config.yaml
normalize_top_k: true
vocab_size: 8192
lr: 0.000812
Below are experts of layer 3 (counted from 0) of a mixture-of-experts language model. Rows are named router (the router's row for the expert), down (a neuron's output weights, with its number) and show model dimensions 160-191. Each number is 500 + 40 x the weight over its row's rms, rounded and kept within 0 to 999. Numbers have three digits each.
After each expert's rows: "raises" lists some tokens whose logits its average output raises strongly, later layers aside. This comes from a sample of Wikipedia text that the model never trained on.

# expert 4
router:504477521476549423516510401485479453462514569473542527523524464475502531471456483435488559536523
down0:526522528539526504476508488472591481498500533495526501478494435504480533515478548487524541415512
down1:445429478511506525483452473513467511517494453454519473480545480525594487521521537538522508527514
down2:435476561528481544525572498546572611505579444496464484499499494546589492479435500530542445427470
down3:511548542493558525508427497468450508486524548482471427452500449448554402501498356496461512497501
down4:566531517490483472462502511481500505573531499498521529475472529533517448487462517500484495486517
down5:482553528498419421509505528515514507484435493484530535436540502515489477510521482581524570449495
down6:503456561551487454438511519471409464426434531500533500465489496515450524553555485520529453540564
down7:554617463537509472527535497541539491505500430480538531557513491510483568429436509560472549497507
down8:449479507539566456492520475496586508490507462522437507451497459529497472572429426478443512581537
down9:485497478529463515523536431453521538463538510463510519506472552499506537534477531581519485507461
down10:536490489484489483449439487495488457482509498439501422480483497480578463473502460576482562520476
down11:472475492482422464549570475490499536502486489493468512540555453515474507574456520444542469437552
down12:531472487493480434534525513445452498510516528531552556492517509537545503527504554509563450490549
down13:556476578436478541547525514494530534515449457493557486534531439444507566462520485487466494472447
down14:505531468431496426514445568525479540510462463537501508500541432473476485619528583485463446446479
down15:479511505516494462532509540511519423599528481474544535511476471537509523483527470528533483486549
down16:541522500498519487495557477509501512497462521508553460472502501473495425539551473489422429558508
down17:540483427455485494491548506500520487524495456473440536551546520487527493559521490500476580507457
down18:480550494510553462527483566496490440480537476547461490497469519519426528487502496494468383549494
down19:576503474496502502499533475490435571538488551503570539518543473449414484502469491536508510591531
down20:586546530443440481437492511450562502492569552413489475499537460498522560490521512497525391536488
down21:464512523479453500542507498508466575546508544535489456468546526493507449514526456529552555540473
down22:398473536516482546527455480489451466484538552473516553475515449432405515469439526489417555485535
down23:531545514457454455479485452408508536490501577524515483509477479500462427456454496510486484544496
raises: "-", ".", "ing", "s", "el", ","

# expert 5
router:494454483464553410484622585469491515477464502511573573515515485463493506507459460506510601534471
down0:543429452475611526523569548461465540571502447604502490501535506487450590513535505475544512508515
down1:529531517463452467546499520514553473486488421499576464457466556527484489456511516490549478420489
down2:541549480511455493502471478596536512486502520467483495461500485532515453546544477438497489512523
down3:550523547535456570492499505460551553434521453546428539420467526495470513524557511482499509468453
down4:443446514480410461508488499502488515484512485406464523514489508483421479573425510536510476480568
down5:570511491496464491501502525506506491474531503553520505551471583506495570511515497524423535533443
down6:515532484457447511523456479517508540477515509479554457520497522551454444555504523491421553480415
down7:589497505506564494427564435508508509467460545500473511487439447454530577553498480429527468522528
down8:527467526475505453585438511521565495550530589539497506444515502485492594500539509486561484524506
down9:497473428430509549453466526445427529544495463497531524614534442544423509480482479569498528526503
down10:478490498550475498481375451472470492472563479518435506446490478481482512528533590577483470465505
down11:540499484475503502435451496487508582531443506468505497531564459517530464557516423526376486521507
down12:537571532544529533499506462471565497478525536562485454443508559483529485511411472523517543486438
down13:529470515458434541549471481497560500478498490564544486453542513463478519497512545494486510443464
down14:450527552546469518426481504561521452476470457537483520475516543511516403546541513516535470534418
down15:474581508579467502503500514458573457489495534544580488510447531512494450490499561463503554527504
down16:558502449501456507440445528546503503484554488502528484501494479570476525484484503503444593456553
down17:528470457377479532538536597409473538478485501554464538524460555478496504474553419495541520516456
down18:433468602490462474484508546502504448470491466502601540511474559520507608506399510468500423544538
down19:487510555485486356532523589549478448500523434479534449515522498592550561489449482509464500598511
down20:501574436529498540525554494461533577559466561527456506500494462500508448508492465506510453495485
down21:499456530457476473494441475511479524517478497442501522474480470496483514445622526472451446458440
down22:526499509524519551427531525508449494515463518534464529496515500546486503530583521476496453425463
down23:515495505528429565496565522468510438487478587469513539519460549518511588474434477526506579506494
raises: ".", ",", " and", "–", " (", " |"

# expert 3
router:549514529465492515551445491463455564463584589509494431499535456455560563473492534469526501523569
down0:498511511566470482471593511519501453568511523498508530522463486440509421597541522534522441450505
down1:440541513611480556512533558498473435524462496448482518457542495485468489479464487499508455513515
down2:478500554444509465502444501500558501477493631518553503504562490537527612464474482526508523494517
down3:468485556468532547490431437520465506525493547496578520482466564504549549457490561555482467561577
down4:453556497542490477495525480508483492539489537471476501422570433544402501508491493441480506499529
down5:476523506501508507533475527452527489508416505487441498530434453469412460518500508537538700491562
down6:496442513483505504514574522424550471492540533508558626492489548488516515498507461506509556560485
down7:467468489532534500472533498538493538543496522466500444445534511480491541459473566481498441466458
down8:513509555508440468435523495559518463553513448334472497450542533568555575487503464368545562525517
down9:496467488502557477500578448573504448467407513496559528456502528507432522505480476498548703490466
down10:451473494523510471537607535575544454500489544539468545500479432503558527480426519485526494466510
down11:550538484570530449538435487518489446515521479525505463517499543530508493496504533519510448483562
down12:420567505509488489532448481511503466435488555428490419461469446481537494569540488532497522456538
down13:447552446497464488447506464491457539524573485483414501465544467445517516497510589478511466496514
down14:477557556484541513448542528511504511504477493502528531457493541487496545507495525518528542498504
down15:514491534542534471555522507502521416487565480495541494559513488519464452546509486515482633475556
down16:509498439448578425495534429497513531531485489534457507560487498508516446492495510422489476540473
down17:481489486489526521548481496537500486496527495554415477489513515438538503410491466553517504563541
down18:571508462501464525436412483432448533466620541536480479538465553478534462525458501547566464527508
down19:506459473465531526464490578478569481566515491471489488557503463501438488543427472554503487484423
down20:497471477534443485483530619525582424531550486486465555529529468500499497509514493455483636467539
down21:481588542559499473483516581544481498463531498513507437502450582489477498515553485502517517490544
down22:519512504601495524466519472494546425511539456474463536483488495547525534508504532536567519454481
down23:447492508482469507428438497426515497491496450470443552466507511507499526502538480481399496470470
raises: "-", "|", "G", "Ne", "Co", "W"

# expert 6
router:496545525517494542569590456534546520482527532539499543556459458452476502483556521393451528504449
down0:517513449521510488459538488545423514506573477542460487540508425474510532436509516447560589417570
down1:521449434467515499487551536517482536477433495432521448422498494524442507529569488490464498460462
down2:486530543459507494425487526484488520553482422520524482560455571466489490536523495531548427500457
down3:594517523502452547537550524501527499532484465452520442522516539466503516496579439553487499498461
down4:510444484541491466498469548528509449474480459505547496485508460531537517505439398521550600472521
down5:485529561516464521515504481515427520495574511498476450493488502499484562439545448498487570496486
down6:476533487494508512511562489492499494532504542489502474571539548462479463490513535517445592553511
down7:520539486478402508553515487507501503534462441470534511534522409557572515509534479496565522451462
down8:471400500473525562469499495514544543478498549466486533502504518383580474495497505533473549504473
down9:504507511534488448518479564516497526464532516551548478524544481432559527532508486470449522511532
down10:479536535576542445584556497450479539512508500506532492534478573490525512479469498478469516474561
down11:498492471586531497467530571537485500439488493493582472496530511543454491523475461461481346544545
down12:466471469508454485560493501511483474534487471513542523528478476538476572488588555489479546478515
down13:541524462526522504514563519515547505506505524450518485520530494509511474467533543610487575453523
down14:495469524519505519551594569552524533557503509548529470519519518486488475530515539502528563520603
down15:457528495501514466516469496502469442615466491479462492560523443447508466527517483475571466480537
down16:488575498542461573531479506458510482503512481525512476478481489504474471510522494465532546558544
down17:528477517546509507497485460578500462521496483500483514471489461494502481499495478482580448423507
down18:558558481482500470466508446525456502475501529516415564511407483492543520474505536501428528524474
down19:484497484522535525535551503547452543512523529490423536539560450509482480541474587491548472478431
down20:550509509449481545474504474522520453463508489508472499566540567559464559479422483533543400478518
down21:484435471456486465500538499432510518505563515474466404463505528486471457534500463473460519535484
down22:477481483460503514463475409510490548485498527465513472453473496448545491484521485489528488480495
down23:452486521479510543471474454500575510484580470463459558426503559497532521518543528483558490459551
raises: ",", " in", ".", " on", " (", " and"

# expert 0
router:484562503478488370479520537486466528453513460519463511543514407511522513517530498486491559458501
down0:528531456482610448576417495522530494521514507507551461463506494595436487494427461545555570467507
down1:464558445444600508407528535521481528453451411506486505505580523442509510494484526410459504451545
down2:532547518619444511531477457460527515510493472489478459463520535547479505494468464527482444507454
down3:487538500522528448493482516467509393547532508473487430570539514523450480458448487464492474585497
down4:561540490519481504487471566468478507476516481520502467424579468490454498502536481554552469490489
down5:530476517488513540446421517465576379566524499459546523435504403484534473482501508505512449519558
down6:478494529453386470478535563505521598465514468451513565535495521500522509572534525448546530500524
down7:482525528462472494512537562493461536432569493541501476468558435488458485489486496553533425496518
down8:488406473475460497517548490510511521519501515493434496538450556488451530452408550475554528514496
down9:401498523505504586508528448469453595444465534538513533469513464515398482489537496502507491514417
down10:529461525432546455506475506529463572434549479531487471550473458518504518558507542557433576592475
down11:555521539519564505481485549511472487450542482510457499498530476574448535474503483559460510514476
down12:487500463466531545479531483473486457452462450539498545521429467497460516581493489429489488453457
down13:558485514501531510506503544521483543513506490448519405525491545501510472518504495508427509506450
down14:538494505488426501562453485553444486558505526456444546524532495494493442525468484504521499545575
down15:492470550546500503514519449541535615531484474494509566473506493500471469497492501483514546542502
down16:517567518473492532460487517463512525499493505498494544503425518497524444490512542479575472422518
down17:505456478515497511576519456460452496511498442576461558465440457560510504484533475515469421444438
down18:473497476527551584463538511448499545495501523444576487551613487499417461476435483466536551489468
down19:503517515504539456482494492551536538515555436518525590522448456523554506464465605487549539536516
down20:514499474476522601474435452500507517557514484451534516507563535546487424576507515471457502570476
down21:525484516438553501467432510505541465562485528565477473498455477508542575503512632539458610404443
down22:517517560440506530505479533546527515548537504473472535490471468443559478490531494442479533505561
down23:475466574506487563471491432458492446506475506497574510470527592520495504470473475481544462544546
raises: "-", "t", "s", "'", "w", "b"

# expert 10
router:517483505452531353508583532479453548518531478522535508529401466468528464459477495493496549545533
down0:466514499438484524515554504513471548501460469467457526562504493453485552479488511455549465558543
down1:485484538429472494460436541499566482484462551504464493530510512501470604498559514484562494521516
down2:455510547479461421440546533556492528510587476463577490495461511539479493577443492475505586510466
down3:509510478475478519540530445457566529667470571523495552454545536493458579454497481435453552505507
down4:471451502492442450564504571505553498524555417505494492417530465527449548506431477480514504550485
down5:444442478514431531471527480508511497545557481467481462449401582449463533500448471554516483529519
down6:538486437477604469474558498533553462519414493530539505469474513427488533555515474505464516468517
down7:435459468488467529488524576510491491420545521515482501508440539487480447481497415551408437440453
down8:504500463506530545483560557529564492491466474548490528457446505476511483554506511564561502558507
down9:574495545483469458569501474466505431499580516561540523517474475496479507510479398474445547544533
down10:509503487505534495507519547460538514456581510481504521517452463499510568491475553498485554494512
down11:535572538549522528522474478534558483499510532542475472452534527431488427531523445446558470513540
down12:422562454456509504574513424460575526481568495555509476552500593506452571569554528520573454512448
down13:541536473495532493465474443495543434450579556553551468529546520463493477577576545538523601536504
down14:512446480506463495499500549421567434506529544498506475502471508580457467498526514542488589502575
down15:478520515515500464484490549569505539504464507522455492439514428552494524431391524507430484411530
down16:493506516549514490472537545501576506440449519557515438535503496492414544491509538607480539605486
down17:484532440536465502532512503551466571569561447583511526497527525477441499614469604524424445461484
down18:489385527525497437585438569550456494495562490480539467441539476488465485435491438525537456496453
down19:447506515582508497467433528495513505485505554481512458551509551459467423460538487443538508468498
down20:462489504504485498494496526535456467566479506541572503385489489495504459559499478479529525488548
down21:488489520511489483455524471507479511470468498512461510595448529523506419442538571505487496487555
down22:480550533507511533500555482373430512514527507519438529507446450523507491468552513473503466512569
down23:486510490488510469457497407468475531514548562508501512506539546485487572491478529514590440539491
raises: ",", ":", " (", ";", ".", " to"

# expert 2
router:424488562562516457498587428464534517368603534562572468534498430481554505471517457417556601486528
down0:597540530386610483575538448460512532526502502474519475458483469516525569611476462553494569548536
down1:421467511505437513472545490511593498448528439447455473478539525479573527493513533530494468430469
down2:518476524484490480518483576543501471496511454469503498416504474511490402525511443507594499559505
down3:501526498484472544480539541439546524497465538481483562458488510449548516486464469602525498509441
down4:522501510476518534575485458494435468513456497489508508521489512502512569488462463515504539561520
down5:498532554410479421505523484564543551490465459467451523492470420467552531471527553474484560469511
down6:465498497530499490510485491559469545479490488519489495477496535464457461522525554502514510556431
down7:492618491489558483583513523492510489456458432473504555472537524488495496446575520521509457482556
down8:456542513527526510494549502461501473521557489491388496399583545458482480539551549474578505408486
down9:426474545491608465495483462498488385537515490484484463570486526560501431526443429477578490509544
down10:567493497503526481443459455515535471502526449549486466546574455471490473488466479602490470475488
down11:514517511475588523457488421440479487429485465462511429522474513505542511475431477473440467487516
down12:470514526509521585483517554526536473441466499547484524479549492511539516470408555497443531507519
down13:559494512464526515546532494505473562444578453537487522534568480482452512481533401516465469468479
down14:492524494402485465535469466519459481463581497478543456583518474471497496532458493454469561482551
down15:469461514470521538472541544475482495491466439477493499459458546581508493531542479482528531557530
down16:510511449542564566479505514517501447528512442554417488483519514449556504477440474523552486527565
down17:506553439518451471494468441519538543539532504507510501505493477510439439582469514504526452502546
down18:519492559492478481516554495445482461508573482496549553550501457551474490566454448425455492491507
down19:517498549464492525437615505556538547583480533540503519517541481498458527489511500462472460400478
down20:507537518481487471513517523521562419474538475505459498494501569462485585571468623458527470532463
down21:530478524496525424553493491523547569575451519480527507575467443571448496463489521497512486562507
down22:490496451532556513532446575513442488496474488476539506503575580533574419555604480565552482505477
down23:550565474512440608482497540479390521572582532471528515503541485551525486466551456488534485508471
raises: "e", "s", ",", "a", "y", "er"

# expert 1
router:545497466472521418467528526517535520502575569522525472543519473502565498467477474546490613440551
down0:506514515528518497549522442550475409561500488492504519473509445515495527457458526594471439504474
down1:493558535521494529528517461442468490524521530462497457563459521526529507436508496478577519514507
down2:519520453457568516470489570505504526478553487484458481525466488410532441510480531460477424501525
down3:476458513566464469576517502485486547495485483508538434491537440475493484455529513511544352553485
down4:481486502453508548514507498467504556573460475477510506460525446499422536526454487514522459542566
down5:424446481516521527502574468517465519508496447563463468545495415459492440529527564554554429498464
down6:530487516467500453495493487434549466450536547537523437519537465581558471599456482485526535475479
down7:526485470560476591466468498492452472498461583411454513457467471488463505449541482463468525540434
down8:469476507541481449518491521482600557471437506466542554428418478475569508467493541494474442536437
down9:519497471460530529535486564564385468507577467460515534437462475550476479503511494475481517526554
down10:576473486493514548462453499410417505553420450461502501509546488540507472459508491481494529501492
down11:502518542510491484516459466504457552453502527551506618503510437500573532545500531560467454466538
down12:472527473438490523479490507489462444439483543479495507524479503534461569470527478502467598489595
down13:482438499544494499544483466505513471505511539457586445484538523490476530415491448504435589466523
down14:583509484478511508507470486459520507554529525590578519528501562531500438550543459467537646447532
down15:574488509438475450573448466536515565506548487495474499458526443580474505541489469524540382577538
down16:523432458501476507516438544534457518503511480502516505525478546511500514513525503554571450501472
down17:600456541473499548558486531488535491471478517524549435523582457484529494559488474534513526457495
down18:467433414568469460464460508552515493535450467461535464546474500478530484498442469513457550429483
down19:505443576537517592530472459475465491500405579451545560493510492485508527522529490524497488488481
down20:536425469442438456433410533539588544494443548528560489551533502418447430502527530451513606531459
down21:471542574575457457613504415489496509515592471480497440568478475487457450534563480442424445514586
down22:527533523450492447479528493513504493483490516504555554441525536436532504414449454509471541522538
down23:592471507426524515526528487512599416419519541493568518457437509572475522438568464491510481485467
raises: "a", "e", "d"

# expert 11
router:471554539464540586523568434477440511522538513493521572531474476517481534548464455569509591494490
down0:472498496520484429455535551526527469526432542502479496446543481485599483544488596530501500493464
down1:437482495468486488508460554485446458525440515501494521515575482493498560500520458437455484499523
down2:555531488497424523513490468560485527509529548523532555549490550474483510557525458505518485467579
down3:496502545477555555513464524523489498500459540516517449554430510420522561426546494471550533433465
down4:519454484513499494546525536501467482492513592479483493504507489466464463402520492520468492434547
down5:488475434522483554499514501440462549541495485497531506487510520553541490457445495507468540477555
down6:461469505549450521442520423485465507516555550514456487485485486517504516547513529520570526473489
down7:447485488525462539553474503480475525505531505488514521513533576558518443460504509526514507530427
down8:542487467464495543526510483522404510536565518569499541524496456534480514471559482600507500420414
down9:509565458458517455526505569490505499572524473467508547483518483474443475517506529442482514553529
down10:534450472441546491470472541546478496571469463512533465526445488385457460572429550519541546450491
down11:413451485507464428430427523412464453598519559432512513473499477475427512527546487557482460487556
down12:523466451545414547539457469518541514507537441504501606495502521567488524523585475465434531455469
down13:487483540430511545467521523525489539501503517522452478484414500472428494536490502533567483497478
down14:491549453532410527502523507566434543491531494521446480465540531510480505552524541562544497544550
down15:544497518536564446473586513536521549564535565472540495494552491511447446465548518411435570492572
down16:527491487480514485468539559505463544506505456496538566446446444517484474583529463572539566505447
down17:523591542433509504545450465456486492566460496547514508438430497429554531537499413508517466480587
down18:523517532432512499517532516516485462511451470505485467491417434438413499518480554492536468481511
down19:581529435483548460459530487467513561458536445545557550487511526529490514507549458464526513515503
down20:545420506447490483635467486520545494539510485531511506471397482495525529575491535489515434566494
down21:515507477557508552499560553505512427489513544532495493490535521482485509464529442502449497495481
down22:604486533481576488506544443455464423501461490476526433479487479488476509521483466490408470494476
down23:491460511478487469467513546585612460577483561532464498453539445513512495519473470462518481572516
raises: ",", " of", "ing", "s", "ed", " and"

# expert 12
router:459507500445544464549473550485550514473563539485544517524480458439484532471529461501499529477527
down0:527467460473572503530477490463454527503447426504501506543464439491474506520528455524540327391471
down1:503538483456554507487524512540520531570521527373500447458506515522507479472514538514499517513423
down2:539537515531426470506469449541534554495526519546454485527481471538458517565516501508444579449448
down3:542478509524519456461557544438479454484510531578550478432513444494478451516570501469521481505538
down4:561536459481558465483584426518474491575560505490546507445513520475473515445485506516511462494490
down5:505426477482483468478529560532479506565483483472503483506522455497431415490453543514485575461462
down6:536520530526452464566579483486506587507458486525544497555520548518488542544517497440444570536534
down7:503583446496466539468499468408523520537525494478469451567502533470560521533535500546536474550488
down8:540412485499436462515522540473480498475495504390461459537482527570511484525568520515550498512468
down9:569510517373552448501452548562487431588467472525557514501590555545530483545542397468544460482492
down10:537427518477510523444455556412467462499430495516463448611490482476496528587559451550511518593515
down11:416482530526523531503500485478534498472522498522417594477431497438504424508536483486501370469497
down12:436463484514552531426449536508499454509526470515499451528473461513474528581494592498488518482464
down13:567490451582475492470493512497496483509500438487525537556506526480471537505463413508536444498521
down14:452542482552554547469525462479519510563597488536497469398409527524461535448480468498472499503605
down15:536434482505476521401578600514513499504483543527535536444564524490481465446565489447515517493488
down16:511530425513458516470525502519424574450471460514519518456527532471489568401455534446434528501478
down17:456528479488574496437527573534532436504511471444481520511501482461475471490522532457479460462483
down18:492517450526477473495517455527479495430460519456474521458534481466507452500477506461423573512498
down19:465450497458520520399463492513543477488518448521494529458562513438491507544474507478471509431467
down20:544465511488567458518576534543470530529501464521494500462486552496503455518514558430529672513502
down21:448512500532516539529412477478483508415514513552501527440502467511499498508503467494550452462542
down22:484450496495548515507447485505510405532477548481487463541565448514553474462547405478431420470524
down23:458537504513583529494519522473561511499519521490467573518543510535455476515458405520526371560408
raises: ",", "y", " and", ".", "-", "ly"

# expert 9
router:491511538514498467514526436555491558553536468435485508502520456532507497499496525562486521503548
down0:517456493533452542567525518508537499495514496502507474472553452467449449515519543484570439522497
down1:506466521415476513533522503469504522508480501545533491492467506518510480506511493542431518516536
down2:546529447485501526544538511479485540517594548533553531471461504436476476517560478439472494469496
down3:501526518444535526541463446516542501483468449481438466564537473452496545500455531498423512557510
down4:486508459533560530531595474513472552519471609481532507524453441533466532520472552525588521481455
down5:537460453446504490571471486491449597582476420550520491570398446513438431516477436485408582507444
down6:566518544455497515484550452494517495479539462496455527524408426492477469481436462478521508457504
down7:529534531384486483469525519455513453471501529503545490550517466529503514487368485562461522505479
down8:428553500505445477572504506492520510528489531489432467515440489463481489536539426522468446547501
down9:556503496465508507437504469532494446511477548581557482493555545474479463444493466517499444483458
down10:539462491562501522441529417528512500548507474500463449510456541502522579517412485570450539530550
down11:456560556521570423471449515538460462460566471487446528474477401536499517498437502454515529469519
down12:473536502506547506522457530483521484457542517542452459513427505508538508538466535447530543476435
down13:466547493431434532548411479503547529515499489521513486462558559510515513505543573513500520390506
down14:521563451505541527535498515540452510472492515527464484403486536491495485557539411441512548494560
down15:541529497496516459479603458533478540541503508497433536497483558577508510472487506515504472487516
down16:502554552481491497507473506483421512461546502509506534468508515523513522478520530437466465489508
down17:501540549529448472472553430502453497505473462495502589512459517459507481466472494497498495542480
down18:454533494472585537499452520508505545497474549574480458552446493607610572532444510474504582475489
down19:494510538430563420514528516504526460621485539493483446472485480505518508509459462495465554485467
down20:520506545551565483526518482456480555460511498503539499488492496507555481482578406524484514481489
down21:455489507523496543510506504491450492485504576510492507497493548525462472595432551520466478511538
down22:485502482474511503542387497543523495476502480499475492524501458499496543463528506476455496448491
down23:513468536505462497554462480508500488470526560502505437524488523574463564589513517566509515586508
raises: "-", " and", "s", ",", " of", " ("

# expert 7
router:488500535482580527496538428435508577454528478509545571512488471483552502470489460505503531503502
down0:423561557552431490505534483526497471509587424510552455487462517527527516573473520514526518520603
down1:553500473480470455521478495529538492463545534492467517473517548554503510447504515533508438542476
down2:505478490499479421494481519442476537486429525476507549470517458492438473538500518460474489381463
down3:535458445511520419545537527547560492527411533522464502521474463485517494441467496549461465482443
down4:562529415484554521479507532457499502569487551478551480464494478563502551437492475515479551435504
down5:555509505551476570513498499490508452535424474598571527521530543467446518537486525581500454542482
down6:461526438592422469494465519498474504535525468472497401434525522478480519528524571488471533561525
down7:628467446564441414499491477480462490462521479470479469448486560490496557498531496500492523499495
down8:474448546503482508494597482480556472605433507515489464494502500539528473505489473496457454437553
down9:482455513453477480495534513598511525492494493530471482542518455482552520511441516496603448479547
down10:576545503477488513543465518517522496454475481475496571444508490485456524488530517555531449465465
down11:473543487451538493535412472531499530461496437484549508556509410506545526487468481465514511489490
down12:473481511499523463506496517570503563485527519378531520460517498437473487486468419500425426531587
down13:425521496541513571409541473499512537494494539516531520511501507454424485525470514491448428481522
down14:504498533519564560485491492439498484451541488476409480459449519474504406579556470538485454546458
down15:424574523498527497496546474476471531543474455485474505458497536514488501531547484482611500437435
down16:553518440514570554426496501522493533492521493543470488489489541479433465459479519522465490476517
down17:499426520365498532555469530525527482530514525534504519511487539485474493522477536493480451471459
down18:472505428451542489477523455492503519517488580486571494511534496521544530452512538545517518483427
down19:480514495481538535532553484506495444501504531507532504506582445514549552499505506509478540480410
down20:538507462564468464492518495525502509550522493490548500464465530571559528532435520505440491526562
down21:556491459475499476427505467498500558496479457505508500529478542528513513550409536480535577552447
down22:517472472489487510563513553530445540422439492544517476496456477463540442542454458464516464516517
down23:539461551515573530491517468513561451491389564502454527519514465494460508488512519503468507597461
raises: ",", " and", " &", ".", "s", "-"

# expert 14
router:461493510527490484457583563448634485511461500514387471497498444490495524489477468483507486449459
down0:557516420520523495536447503522555504503517551560459456569437490525551461416539441499467469508518
down1:514521488494489525528515549479484543454531551495455476532441488531413497477475464493476526487496
down2:481460487461413462520468468554443489482540467506587491544512519503514567492483510484487521575542
down3:500486475499499531547505442548515571544467479486491505505507493508589514442450483502541408534515
down4:489525484486515426525626538499493550517591493538529547552451517459589531466531495466525536484488
down5:503477440399487483474454471430492464515572434550462485460488511505505448516539580445576467508532
down6:491457566511526602540542580463591507543504487450508526478500571467520463574510491457492394418441
down7:496497506488535489502543502459533426461512516531435490436537486516502468518417498524447477506467
down8:460497509461517568557526499455479547454515354459550472433541511516546604554461532486455508491459
down9:528500461473523538514585545511555483395495482530505464506464523538598442512497520581454553467502
down10:561498496566533552554527503527491471471476530508465480475499477465529464516478472515385490460510
down11:523504536494445441481474487448532555539559495530494463472488506527490524513468501528430565514545
down12:482467532402518484553539502471508485464490431457439487517473567512511461567437573465442498513461
down13:480570521472511561524539449471548592562493474506503569561525465491532515500495459504541503574506
down14:525489513574435529501534437426546450535461528493489477554520455517452494554534528471454532531447
down15:516463526569552524632485531504495560512486526522544477583512487481460468460497484501485529543487
down16:477582463495484553537488544577507547455573501470424491496564509562488442472594470545480484526511
down17:474441462586490501449469471452494443400504540510449468404416425504534521482525436483516456507512
down18:486584507450493497489475490513529650502519532544534497492484515482525553461459400520456551466597
down19:433454597491444473501488498479498455442470547483544446418457496592457452447546487423541537442474
down20:467481587516520536496490491433486593524459498522494492521458497411529523501538497489487442464500
down21:475480505499489510491493444435500532509450509569495524496549501471477453492517509550543393483479
down22:450523524500440537499479511523461473493502512525505538475487548435460563486487564423446550474504
down23:550456526528482474463529531519448581520437421554494476470457478472466529543498456535549485485473
raises: ";", " |", ",", " (", ")", "."

# expert 13
router:469489509517513558569508519493503540510475549522514520501485500482525478470519463484515534508498
down0:414449487533463502529402472483444534483509504460513518505472570458490482504465581471519363454503
down1:431457497503515556471549560574472437532531456476522500525526541468501461484448564559477534485473
down2:482520446472564570447485451497493519489489564465520443453501441506473511465480553553503529510467
down3:520452564605506516428470481486500423486511527540520551498536551505461513499491550539442461522499
down4:515432435521521468484481456417495559444472465515467453447542479501423462409503479448573516483547
down5:536502509515507427457563503515488480458432480442519516512543474507515455551484527456437460529552
down6:473445548411514488500517498539476417495544543477462522540545514517489533485401528456471417536467
down7:512505510503486539496516510529481444490513501599519499503470518492501523457544466477518550496524
down8:504591504500462438532475491442422458547585574488489489541461499480426534461523441472506582452513
down9:445576459558554530502463499512540614568507567516451401514529482468528501462490501499500417515544
down10:458544526539421597545513453469507501526530536576506462500504523484494434469538481454524453511466
down11:474484480526474412484511583478533532536587422504438497556488494464511555508521506510532453486489
down12:532425518502523556521485477545428443528536542471520533494462543475473506463487487532532496451518
down13:440546556485482454557469461514577568421523531510413446483416476449524510547457531641516392523502
down14:569544472486474479514522516523485523574467533560508496491474528486509498468512455478522582503502
down15:473555519493472536523553445471497472558528556473569558567554528491526515470528479488507493599552
down16:442566435498551453507524596496475473544518478426484414508552522447477551506403532469546541477511
down17:514566514537507451563540463445480407483476572579553501517490522490503482552504564508486523528529
down18:565514446494457501493482466515461507475457513485551471514507511508450482521455471438502468488576
down19:491489527497523520543444499519501459506504497456438547470481565482483467499497508517538438511515
down20:420523460531534459477497506455490423580495478499482472526575518577504596533439545506542503520550
down21:489504473471619525530514494493580605534493482465462522523534535476473446523510544507488499480521
down22:464533513495559556479492500508517444486527514445474595456464477453385559418460548512452470525477
down23:492482475529459435465589472501559482492456503511438593455501517488471531484595456492451548552530
raises: " and", ".", "-", " Pos", ","